Weights of a small mixture-of-experts language model, trained from scratch on English Wikipedia: a softmax router, a variant of Muon for the experts.
Below are experts of layer 5 (counted from 0) of a mixture-of-experts language model. Rows are named router (the router's row for the expert), gate (a neuron's input weights, with its number), up (a neuron's input weights, with its number), down (a neuron's output weights, with its number) and show model dimensions 384-447. Each number is 128 + 24 x the weight over its row's rms, rounded and kept within 0 to 255.
After each expert's rows: "gets" lists some tokens that make up at least twice as much of what it gets as of all text. This comes from a sample of Wikipedia text that the model never trained on. Tokens count by the router's weight.

# expert 1
router [129 136 161 123 158 100 148 127 147 121 126 126 141 103  99  93 131 155 150 105 132 126 137 152 142 117 103 173 138 136 150  88  97 162 123 153 144 104 151 118 101 150 135 172 153 109 157 146 170 138 141 134 140 100 137 125 134 102 163  86 138 158 116 123]
gate0 [120 150  94 111  93 118 102 130 133 126 121 117 135 160  91 127 129 160 119 141 115  80 110 105 158 107 105 108  98 131 141  79 129 129 127 107 142 103 160 147 145 120 144 140  99 121  94 122 136 208 132 126 117  98 141 150 117 108 138 136 159 139 106 162]
up0 [118 121 141 160 172  92 109 132 146 143 108  87 147 153 153 116 121 111  87 184 136 114 135 123  71 131 142  82 133  83  90 158 136 119 178 101  98 101 117  76  99  98 141 144 176 152 136 146 112 139 154 113 134 149 142  76 105 148 134 112 112 175 179 102]
down0 [179 107 134 130 110 133  98 123 156 139 106 116 147 133 123 120 114 134  95 140 145 131 150 149 113 144 132 117 123 145 156 129 103  95 144  90 153  97  93 114 163 151 121 159 144 103 106 149 117 164 121 111 137 110 138 120 158  68 126  77 142 173 124 163]
gets: "\n", "| ", "==", "===", "by", "\n  "

# expert 3
router [106 121 150 125 122 113 130 146 137 119 159 112 123 165 103 108 141 122 124 140 127 148 125 135 110 116 145  87 117 157 142 130 130 104 146 151  98 137 131 114  84 128 110 105 113 130 148 135 111 134 153 157 131 127 170 130 127 115 123 122 149  65 116 124]
gate0 [103 177 104 116 123 143 106 115 161 151 163 118 119 127 149 127 105 155 150 122 114 129 124 213 155 101 118 146  91 119 143 125 111 119 134 135 148 144 110 140 115 150 140  97 116  88 106 110 137 110 101 135 135 134  57 143 128 116 136 148 177 142  75 121]
up0 [ 70 159 126  85 149 122 123 139 119 114 163 154 130 152 149 147 118 136 134 121 126 149 117 141 126 155 119 121  95 161 125 133 170 103 132 101 140 121  98 115 142 158 105  97 121 134 156 134 136 105  92  96 100 133 140 113 125 102 149 131 140 155 107  67]
down0 [125 157 134 130 108 145  87 127 132 178 146 137 176 106 134 116 113 120 125 146 118 122 158 159 125 136 101 115  90 103 142 146 117 122 152  68 157 121 150 128 108 106 112 128 153 146 112 147 114 100  97 163  91 107 128 130 128 109 153 136 128 117 122 108]
gets: "(", "0", "R", "S", "G", "L"

# expert 21
router [123 127 128  89 151 156 133 101 150 120 135 122 146 124 136  97 134 160 132 129 124 126 123 100 154 100  74 165 149 129 129  87 132  98 120 166 107 121 122  66 146 124 159 150 108 171 112 121 124 148 153 111 100  91 134 134 130 121 119 119 142 163 126 104]
gate0 [ 40 149 139  89 117 100  96  84 132 116 123 106 130 100 159 125 143 136 122 170  85 166 103 107 109 188 136 158 132 142 115 130 138  82 146 118 112 112  97  98 101 105 116 132  86 143 157  91 114 139 149 109 122 111 166 127 142 147  94 148 129 176 127 124]
up0 [158 128 103 109 158 145  92 133 166 148 125 121 124 119 118 120 153  98 151 138 122 133 163 151 118 151 146 113 139 116 163 105 125 156 125 140 134 131 104 141 179 128 110 121 155 108 104 120  79 107 186 153 117 102 147  87 136 130 141 107  99 116 134 125]
down0 [116 117 109 119 142 149 141 198 139  82  95 139 149 131 134 119 134 176 156  85 135 142 168 134 151 116 143 186 144 123  91 115 108  82 108 143 116 124 185 115 106 101 119  93 132  97 132 125 116 139 129 100 161 146 107 144 129 103 102 130 165 109 123 140]
gets: "a ", "\"", "an ", "first ", "one ", "f"

# expert 2
router [141 124 103 157 109 117 144 132 154 125 132 138 140 159 126 125 164 156 141 165 143 140 133 147 155 132 133 162  81 116 118 138 112 142 149 151 172 115 154 113 164 111 136 148 114  69 149 174 125 118 130 108 147 122 124 153 159 161 121 131 131 144 116 182]
gate0 [ 93 112 115 122 122 142 124 106 170 132  71 125 143 113 121 118  80 144 178 102  90 162 102 109 131 129 178 117 151 176 113 113 122 134 142  79 132 127 120 100 119 142 157 143  73 150 163 108 127 127 136 127 146 144 131 141 145 115 108 121 151 133 120 114]
up0 [ 93 110 132 124 113 111 116 121 146 117 106 113 112 134 122 123 121 167 123 119 176 130 134 112 118 104 141 149 127 139 149 150 139 125 163 137  82 122 165 185 144 132 127 102 150 107  83 185 112 155 145 168 125 108 185 115 118 106 116 137 159 145 121 138]
down0 [125 110 118 145 166 127 122  93 137 126 114 141 142 130 140 138 161  96 149 137  86 122 125  99 128 117 150  78 110 123 143 115 122 117 123 118 152 161 109 102  99 127 128 150 150 165 131 127 150  96  85 151 118 150 151 124 108 144 162 111 126  96 140 133]
gets: "the ", "The ", "his ", "\"", "this ", "their "

# expert 22
router [116 128 129 204 137 123  99 129 129 113 139 166 110 137 122 141 112 135 122 130 114 125 138 183 126 153 132 125 110 141  77 129 124 108 146 104 135 118 163 112 173 101 111 119 115 151 143 129 130  99 121 139  95 142 149  88 150 115 123 141  67 130 100 140]
gate0 [122 150 164 142 148 114 136 105 142 131 128 108 138 125 124 133 138 139  85 142 127  99 132 151 117 152 140 141 115 133 145 130 138 103 141 112 125 105 109  87 111 127 139 113 141 120 133 115 139 139 179 148 140 172  82 125  86 131 107 131 126 109 128 126]
up0 [158 156  93 116 127 112 123 190 130 146 128 197  76 165  98 127 140 140  81 127 155 139 125  92 130 140  92 139 127  85  92 151 129 142 130 125 118 151  87 128 143 124 138 102  99 172 142 125 119 101 131 169 163 127 131 119 167 118 144 133 120 178 146 107]
down0 [145 126 110 129 112 128  84 104 145 136 134 123  86 124 119 134 145 120 149 159 144 102 135 168 143 132 125 150 114 132 173 133 122 136 137  99 127 113 147 149 166  95  98  98 132 118 149 126 128 148  76 132  72 132 110 119 117 146 187  98 120  84 100 110]
gets: "of ", "and ", "to ", "for ", "with ", "by "

# expert 23
router [ 92 122 105 110 121 119 116 150 125 107 146 146 128 142 150 145  89 120 145 149 122 128 114 121 131 100 129 151 148 177 126 122 141 142 127 151 163 123  86 154 117 147 162 144  91 134 109  80 129 152 125 119 132  96 147 108 143 143 129 162 172 157 127 163]
gate0 [110 125 125 129 180 133 121  85 108 131  94  91 147 115  94 168  99 102 176 129  72 131  84 107 134 134 131 184 111 119 106 136 128 141 152  97 155 126 108 101 117 117  80 152  99 178  94 127 117  87 147 146 117 114 107 160 170 147 115 164 127 163 161 114]
up0 [157  81  63 105 164 110 133 214 174 120 150 132 113 114 168 152 166 122 159 116 180 152 123 117 103 132 146 102 128  91 165 198 120 134 138 159 125  93 111 120 174 115 111 118 106 119 115 142 186 132 139  96 114 123 132 140 125 170 130 157 101 108  64 100]
down0 [123  96 146 142 158 118 108 119 142 118 163 140 149 116 153 126 134  83 160 111 122 130 170 134 162 137 168 129 141 146 135 178 168 135 154 132 173 156  93 117 141 107 152 131 105 130 134 150 120  80 112 150 109 122 157 123 125 127 141 139 134 159  89 114]
gets: " ", "–", "Ch", "C", "St", "K"

# expert 11
router [111 109 150 131  69 130 161  88  93 117 126 151  96 100 147 123 132 143 133 100 165 167 124 133 137 140 136 125 135 109 109 141  91 150 108 116 124 102 143 102 113 110  90 162 118 135 128 120  86 114  98 182  96  94 164 126 126 140 120 104  73 162 166 139]
gate0 [128 169 117 120 110 101 172 176  80  86 160 119 144 121 131 110 163 106 137  77 120 143 105  94 169 111  99 168 139 104 151 119 128  79 103 115  91 137 144 127 126 141 108 183 124 141 140 128 104  77 123 142 120 143 120 121 153 147 130 172 151 153 103  97]
up0 [144 126 118 151 120 138 134 109 143 162  91 121 151 102 122  86 156 125 162 194 111 158 113 118 123 120 134  78 114 167 140 128 154  92 160 165 109 153  90 110 148 147 128 129 138 109 122 164 145 136 144 146 160  96 111 111 100 123 131  98 129 151 129  91]
down0 [119 160 145  59 130 146 146 105 134 171  89 110 174 124  99  72 117  84 131 191 121 130 126 142 109  85 114 131 133 117 157 103  87 141 124 150 103 124 112  86 157 158 117 126 185 127 101  81 120 138 150  90 136 128 156 129  73 113 132 103 117 152 162 144]
gets: "-", "–", "National ", "ian ", "League ", "World "

# expert 4
router [131 166 138 116 126  98  90 116 131 161 122 136 128 122 134 137 142 126 148 116 140 136 132 126 168 146 102 172 125 117 129 132  81 118 125 160 137 140 169 170 125 144 108 174 139 111 106 123 138  70 158  91 138 135 100 111 196 168 152 113 104 127  90 125]
gate0 [114 117 110 126 118 145 110 168 105 152 134 140 189  86 118 138 120 145 105 119 158 130 141 142 144 120 153 117 122  92 112 112 130 124 108 126 107 147  99  91 144 136 134 164 137 140 141 111 142 118 152 109 121 152 114  96 115 170 106 110 137 132 148 121]
up0 [ 74 139 121 132 125 146 161 100 113 136 100 128 167 118 116 121  95  94 109 151 156 124 150 151 117 115 163 106 172  99 102 118 130 121 118 105 167  61 143 173 131 108  99 159 100 123 118 111 130  80 130 153 119 141 157 126 148 115 142  90 110  99  95 143]
down0 [101 155 136 122 133 141  90 104  97 152 166 149 152 114 144 112 147 130 105 147 148 101 100  81 117 144 140 153 145 160 108 148 147 123 155 131 116 153 105  88 137 146 179 133 121 139  92  94 102 169 124 113  50 125 132 150 141 116  93 141 135 106  75 123]
gets: "1", "2", "3", "4", "5", "6"

# expert 0
router [116 125 143 127 108  97 140 156  71 120 163  65 153 142 136 167 117  94 113 147 124 125 122  91 122 149 129 144 115 127 141 182 115 139 153 114 165  96 163 112  86  94 140 160 136 135 132 141 110 136 115  77  91 152 138 135 107 131 158 102 112 141 116 157]
gate0 [115 147 109 122 144 120 106  97 117 103 108 135 125 125 136 149  92 101 152 157 109 139 122 117 167 137 108 127 107 135 157 148 125 103 151  87  66 155 127 129 116 111 133 152 150  86 132 105 134 111 136 161 125 126 110 114 147 134  57 130 168 131 145 120]
up0 [ 94 110 127  88 145 131 105 128  92 115 130 130 157 170 120 191 114 127 105 136 159 118 116 105 132 129 130 151 130 109 132 145 151 118 151 116  69 112 111 157 111 138 141 188 146 137 124 166  80 153 131  88 123 148 108 109 163 148 141 124 131 130 158 143]
down0 [ 94 137 106 134 134 124 131  74  87 154 174 115 137  92 150 142  96  84 109 120  97 168  72  93 127 155 134 158 128 136 145 160 108  63  99 152 116 119 118 143 161 110 131 144 135 152  92 144 150 155 108 108 145 164 133 167 122 151 119 194 134 164 147 119]
gets: "\" ", "it ", ") ", "It ", "5 ", "1 "

# expert 18
router [104 153 142  72 120 109 127 152 133 143 123 145 109 137 113 109 108 150 152 122 109 141 130 114 131 121 133 129 119 147 187 112 118 115  81 117 114 141 145 136 130 148 118  94 156 121 112 177 102  90 120 118 130 137  98 125 109 113 134 140 150 152 167 130]
gate0 [111 120 116  80 166 146 119 106 161 161  93 137  93 104 129 151 109 119 138 114 199 128 118 126  96 128 162 171 162 146 149 117  79 139 163 108 118  97 144 123 122 134 140 126 116 119 107 130 138 104  92 123 164 119 110 127 128 135 116 126 119 162  86 139]
up0 [127 109 141 146 148 139 159  88 133 103 145 131 117 132 135 110 102 128 114 126 157 138 131 122 120 128 124 138 146 108 136 129  54 135 122 137 118  95 156  78 127 104 163 127 124 136 134 158 146 132  90 107 135 109  98 115 129 123 228 147  83 115 160 136]
down0 [159 119 160 140 156 102 126 117 138 131 131 152 137 155  86 129  99 164  76 136 121 133 109 134 145 158 160 106 132 102 129 126 172 129 143 149 176 136 145 145  99 176 138 136 117 160 135 177 107 135 113 156  82 102 145 130 176 161 110 135 134 108 116 178]
gets: "as ", "ing ", "ed ", "or ", "up ", "ted "

# expert 8
router [161 116 110 141 110 114 170 144 115 146 105 117 132 131 124  93 131 105 148 111 143 137 128 145 103 156 104  92 154 169  96 152 116 158 132 125 121 124 117 108 136 146 116 152 127 146 129 152 101  86 137 106 145 174 154 162 162 100 198 146 175 124 141  98]
gate0 [135 135 154 134 129 116 129 122 103  97 123 143  95 128 117 142 125 142 131 147 143 102 129 193 157 127 140 135 105 187 117 140 111 107 131  75  98 106  89 117 155 141 125 136  99  67 121 128  79 157 149 111 131 121 167 164 101 112 133  85  93 154 126  68]
up0 [133 154 146 123 121 154 114 112 156 142 133 119 140 104  92 162 120 110 118 136 151  89 105 122 108 122  71 153 116 132 167 150 151 113 138 133 128  66 124 162 103  94 139 157 151 172 143 143 115 118 146  90 169 142 111 124 102 122 112 135 113 136 116 128]
down0 [157 158 131 124 131 123 132 141 146 107 165 116 144 119 169 143 193 148 137 105 131 132 147 176 116 111 133 133 136 129 135 160 120 133 162 196 102 101 126 151 143 130 154 127 145 141 149 140 118  92 132  87 117 165 139 135 124 161 110 126 140 163 100 132]
gets: "201", "200", "202", "199", "198", "197"

# expert 10
router [131 156 119  96 141 153 154 158 136 153  99 100 138 129  90 126 135 138  57 131  90 117 155 129 136 121 152 114 158  94  97 104 152 116 127 185 114 121 119 130  82 150 142 117 122  97 146 161  89 144 139 140 106 128 121 159 136 124 151 121 138  98 151  98]
gate0 [122 177 139 129 127 118 101  87 147 145 125 135  75 184 150 156 128 151 164 160 140 174 129 149  86 141 130 124 138 111 144 125  87 165 103  88  72 108 166 182 155  84 108 202 127 155 135 139 108 141 164  76 113 127 137 159 101 136 142  91 133 125  92 128]
up0 [106 152 137 132 119 123 149 161 151 128 154 181 119 102 123 175 101 107 140 126 104 124 166 147 108 170 137 141 111 128  71 142 126 127 107 125 118 126 101 105 134 188 151  57 123 146 141 109 157  99 110 148 162 126  81 123 142 132 121 154 100  87 113 140]
down0 [123 173 127 122  88 155 107 132  96 114 108  99 169 139  96  84 118 105 156 209 149 155 169 123 150 113 149 126 113 157 100 159 100 104 119  79 109 148 124 134 114 164 151 142 134 131 143 117 130 123 120 144 117 118 116 154 147 133 126 151 157 136 123 113]
gets: ", ", "in ", "In ", ") ", "), ", "\", "

# expert 20
router [159 132 111 116 128 120 119 122 103 119 171  94 127 108  93 158 159 141 112 127 119 151 138  98 140 160 129  82 142 123 129 176 158 147 147 100 169 108 126 145  88 118 188 154 106 117 136 123 175 111 105 141 124 140 132 130 107 143 125 133 131 138 102 103]
gate0 [143 142  75 126 115 103 152 150 136 132 154  76 134 143 124 112 141 131 122 113 115 187 133 129 139 142 113 141 159  81 128 167 114 156 123 137 147 107 106 149 100 112 140 145 120 157 116 132 112 131 152 126 122 118 139 116 155 132  60 119 148 118 114 141]
up0 [148 110 130  91 143 123 103 144 129  84 170 107 139 123 121 143 166 145 127 122  77 133 157 134 127 134 119 111 114 135 151 118 169 157 156 122 143 152  96 118 104 113 141  81 127 163  98 129 154 136 122 110 121 108 119 116 111 136 109  86 119 161 127 149]
down0 [131  99 118 154  92 141 163 123 156 152 150 108 121 131 125 111  85 139 147 105 140 117 140 165 100 131  95 122 142 161 161 134 113 120 120 165 126 148 107 141 121 130 101 142 128 122  90  96 120 143 116 143 118 126 118 107 129 106 105  80  76 112  80 132]
gets: "| ", "|", "'", "; ", "at ", "on "

# expert 9
router [145 100 153  80 142 115 130 114 120 179 125 137 113 205 126 123 166 118 125 124 127 101 137 147 111 116 166 127 110 113  99 164 146 145 159 123  94 141 126 138 144  96 105 175 131 120 173 124 175 140 108 102 126 144 106  75 116 139 132 140 120 118 130 101]
gate0 [122  94 149 148 125 146 133 110  96 162 132 117 121 138 148 112 158 136 134 132 149 137 178  87 145 127  70  97 110 100 140 112 121 116 172 149 124 109 145 143 168  89 149 139 125 134 136 134 122 125 141 112  96 158 114 101 175 129 121 114 140 123 103 120]
up0 [147 140 131 112 148 117  96 131 162 118 146 117 131 118 168 127  93 145 120  95  83 108  88 102  94  93 154 136 124 146 142 110 113  95  85 135 133 125 140 135 109  87 170 144 133 133 151 125  96  73 103 132 158 141 108 115 141 130 158 109 116  70 110 128]
down0 [112 132 112 100 116 119 102 136  90 119 109 115  74 111 163  90 102 126 108 130 187 147  97 111 103 120 102 107 129 113 123 145 153 139 111 153 127 130 119 144 101 118 147 143 119 118  80 116  91 136 112  81 108 120 113 137 143 122 158 142 116 149  98 106]
gets: "was ", "is ", "were ", "had ", "are ", "be "

# expert 6
router [106 124 103 157  91 121 136 139 136 114 148 124 138  94 143 108 152 109 152 150 124 137 134 144 165 152 134  99 156 144 125 104 161 112 124 130 142  84 119 167  94 104  89  98 146 138 109 105 125 172 147 147 145 154 122 188 115  82 146 136 181 130 197 166]
gate0 [126 137  97 142 128 161 194 101 116 128 116 143 135 116  71 155 119 145 121 143 159 134 105  80 135 116 110 100 116  94 155 112 131 129 162 147 106 103 124 111 151  97 121 119 107 102 148 130 145 119 152  93 114 142 116 145 129 148 149 122 119 103 147  99]
up0 [163 120 178  87  88 107 159 140 138  86 146  94 149 113 128 173 120  86 120 106 162 180 124 101 163  98 120 116 153 140 118 147  86 129 106 113 121 132  79  64 111 128 112  93 131 132 128 124 123 163 161 160 139  98 100 122 123  83 136  85 166 145 174 128]
down0 [136 118 101 152 145 155 155 130 114 128 134  82 124 106  49  98 166 127 163 114 130 137 128 125  83 134 117 144 115 129 151  76 136 146 135 125 137 125 122 142  63 152  81  79  93 101  74 114 112 155 124 119 105 124 102 122 128  70 119 122  75  92 144 162]
gets: ": ", "/", "==", "===", "= ", "== "

# expert 17
router [179 126  86 149 109 158 123 126 126 153 117 114 100 143 147 140 110 110 156 112 110 128 143 122 122 131 153 127 133 134 128 151 140  74  77 155 126 141 112 137 195 130 124 100  99 179  98 148 166 155 148 105 117 146 107 117  96 137 141 133 178 103 128 139]
gate0 [103 150 118 157 124 104 120 121 124 152 137  78  82 121 125 145 103 135 155 107  85 123 126 157 110 143 120 117 113  85 160 150 154 138 126  99 111 126 145 124 128  96 157 118 115 116 156 175 150 168 169 124 132 113 128 136  69 129 143  78 149 153 111 155]
up0 [110 137 142 120 143 157 118 142 218 177 117 121  68 121 117 140 102  83 147 146 170 162 102 126 159  78  99 131 115  75 111 126 132 153 102 135 116 136 183 126 144 114 115 103  81 137 114 136 143  88 174 156 136  81 126 133 131 123 129 122 138 157 150  88]
down0 [ 97 107 139 103 102 151  88 110 150 123 111 115 131 119 108 136 101 137 135 158 139 115 128 146  98 157 148 161 145 131 128 144 143 117 111 128 121  98 160 151 135 134 135 154 173 115 148 103 142 113 157 130 148 109  99 138 142 148 112  97 119 107 110 122]
gets: "0 ", "1 ", " ", "2 ", "3 ", "4 "

# expert 19
router [115 137 101 138 131 124 146 147  94 123 112 126 140 152 102  98 117  80 112 126 138 125 124 133 117 114 139 138 164 118 133 134 165 131  97  80 126 178 138 127 120 157 147 132 137 155 151 193 165  83 111 140 120 104 154 139 122  80 101 112 129 119 116 147]
gate0 [125 144 163 159  96 137 105 107 124  98 158  89 180 103 178 115  93  80 143 126 111 138 111 144 138 154  97 121 148  88 118 112 137 110 138 122 154 145 128 130  98 140 146 143 134 146 125 155 110 133 154  97 136 144 147 104 100  92 135 149 130 143 141 114]
up0 [127 108 141  88 127 114 151 126 124 140 168 122 113 109  97 145 101 123 120 112 113 116 155 101 112 118 116 160 114 157 140 163  70 101 141 161 150 115 132 119 127  91 122 127 130 145 153 148 160  74 147  83  98 177 145 130  79 142 170 116 142 101 162 131]
down0 [106 168 126 131 141 145 149 157 132 121 141 135 111 141 123 177 115 141 191 114 142 109 145 152 143 101 139 107 168 148 158 130 115 128 120 144 180  97 155 155 133 127 142 155 121 125 147 158 179  94 138 140 126 133 156 126  97 183 135 112 110 108 132 110]
gets: "a", "er", "an", "|", ")", "es"

# expert 14
router [128 109 152 107 163 151 107 154 141 120 117 134 124  97  91  99  90 115 123 128 135  77 116 115 102 105 137 102 113 112 124 117 101 106 147 118  93 149  92 188 122 109 143 116 134 124 147 134 125 151 125 116 121 138 127 115 109 148 119 172 126 119 143 124]
gate0 [116 148  48 100 102 110 147 132 127 146  99 112  93  98 151 125  89 119  92 140 129 149 100 125 152 109 136  97 120 197 132 119 104 148 126 128 129 147 116 142 138 159 146 126 140 125 136  98 129 122 110 118 122 136 101 127  95 106  94 176 142  59 176 125]
up0 [118 100 117 115 133 135 133 112 162 116 134 147 142 159  98 152  60 175 145 132 147 109 139 165 160 143  96 201 172 167 159 109 143 130 161  97 134 110 136 135 179 120 111 138 137  93 144 105 116  91  57 166 125 145 115 152 156 108 156 135 114 111 141 149]
down0 [146 113 191  86 202 154 126 117 152 140 123 142 106 113 131 143 133  78  95 107 139 136 119 131 132 140 170 147 129 158 116 133 130 120  91 110 144 135  97  93  82 126  71 149 145 130 101 123 108  99 110 115 162 136 141 114 124 157 141 148 144 128 118 127]
gets: "- ", "\n\n", "s", "\n", "s ", "– "

# expert 7
router [100  74 117 146 159  97 126 146 139 119 147 143 125 152 145 173 129 135 104 114 143 115 143  99 165 105 142 108 117 124  92 157 143 150 148 142 132 150 124 143 145 174 138 119 111 133 125 105 109 110 106 119 158 101 143  93 144 148 150 116 111 126 152 105]
gate0 [126 137 112 111 135 127 144 164 131 122 109 135 103 109 136 133 132 153 101 113 129 116 111 110 116  88 150 105 131 145 141 115 129 146 150 127 120 141 103 122 101 123 108 111 110 133 129 113 139 107 105 139 149 109  97 124 138 119 181 133 128 114  88 113]
up0 [130 140 112 138 132 168 144  78 134 179 109 140 113 148 138 123  98 157 165 119 145 124 122 122 122 145 104 168 137 152 147 108 120 115 119  78 123 147 137 129 163 113 123 125  93 150  70 206 141 146  84 123 140 113 142 134 104 125 109 141 141 135 140 185]
down0 [118 145 157 106 112 119 109 134 164 113  96 137 117 120 147 154 145 103 110 131 131 157 237 135 135 125 143  90 127 140 143 115 121 146 156 131 139 150 119 110  98 138 112 125 122 139  71 113 122 120 181 123 146  87 144 117  92 126 146 122 111 149 157 151]
gets: ".", ". ", "o ", "i ", "he ", "He "

# expert 15
router [147 146 138 149 151 137 135  86 120 108  84 123 153 108 146 151 151 105 137 141 161 132 136 131 165  73 113  90 142 150 132 148 121 113 125  96 107 172 108 159 182 169 169 128 185 112 144 139 111 143 107 144 129 128  96  64 157 104  94 120 123 144 111 118]
gate0 [172 174 130 148 113 156 176  77 128 108 137 136 109 124 161 195 136 152  95 122 128 148 127 142 138  93 115 133 187 111 166  97 123 104 110 116 130 167 119 134 110 104 180 144 111 157 136 126 144 173 141 130 107 101 144  58 128 151  82 152 167 164 102 162]
up0 [143 190 110 116 158  84 145 129 156 113 137 122 122 113 151 117 130  97 147 162 114 113 138  81 150  86  99 133 139 113 131 113 116 110  60 102 106 144 137 163 132 147 119  92 159 114 119 137 109 105 121 151 137  89 117 101 113 133 106 154 125  97 107 148]
down0 [118 125 102  80 105 146 107 120 112  97 116  94 130 161 113 133 180 147 198  94  72 108  94 110 133 129 144 182 122 159 166 123 111 119 134 146 143 156 119 126 151  89  84 113 128 151 117  75 167 161 148 112 113  97 127 115 140 179 158 121 129 118 142 118]
gets: "(", "age ", "P", "°", "=", "N "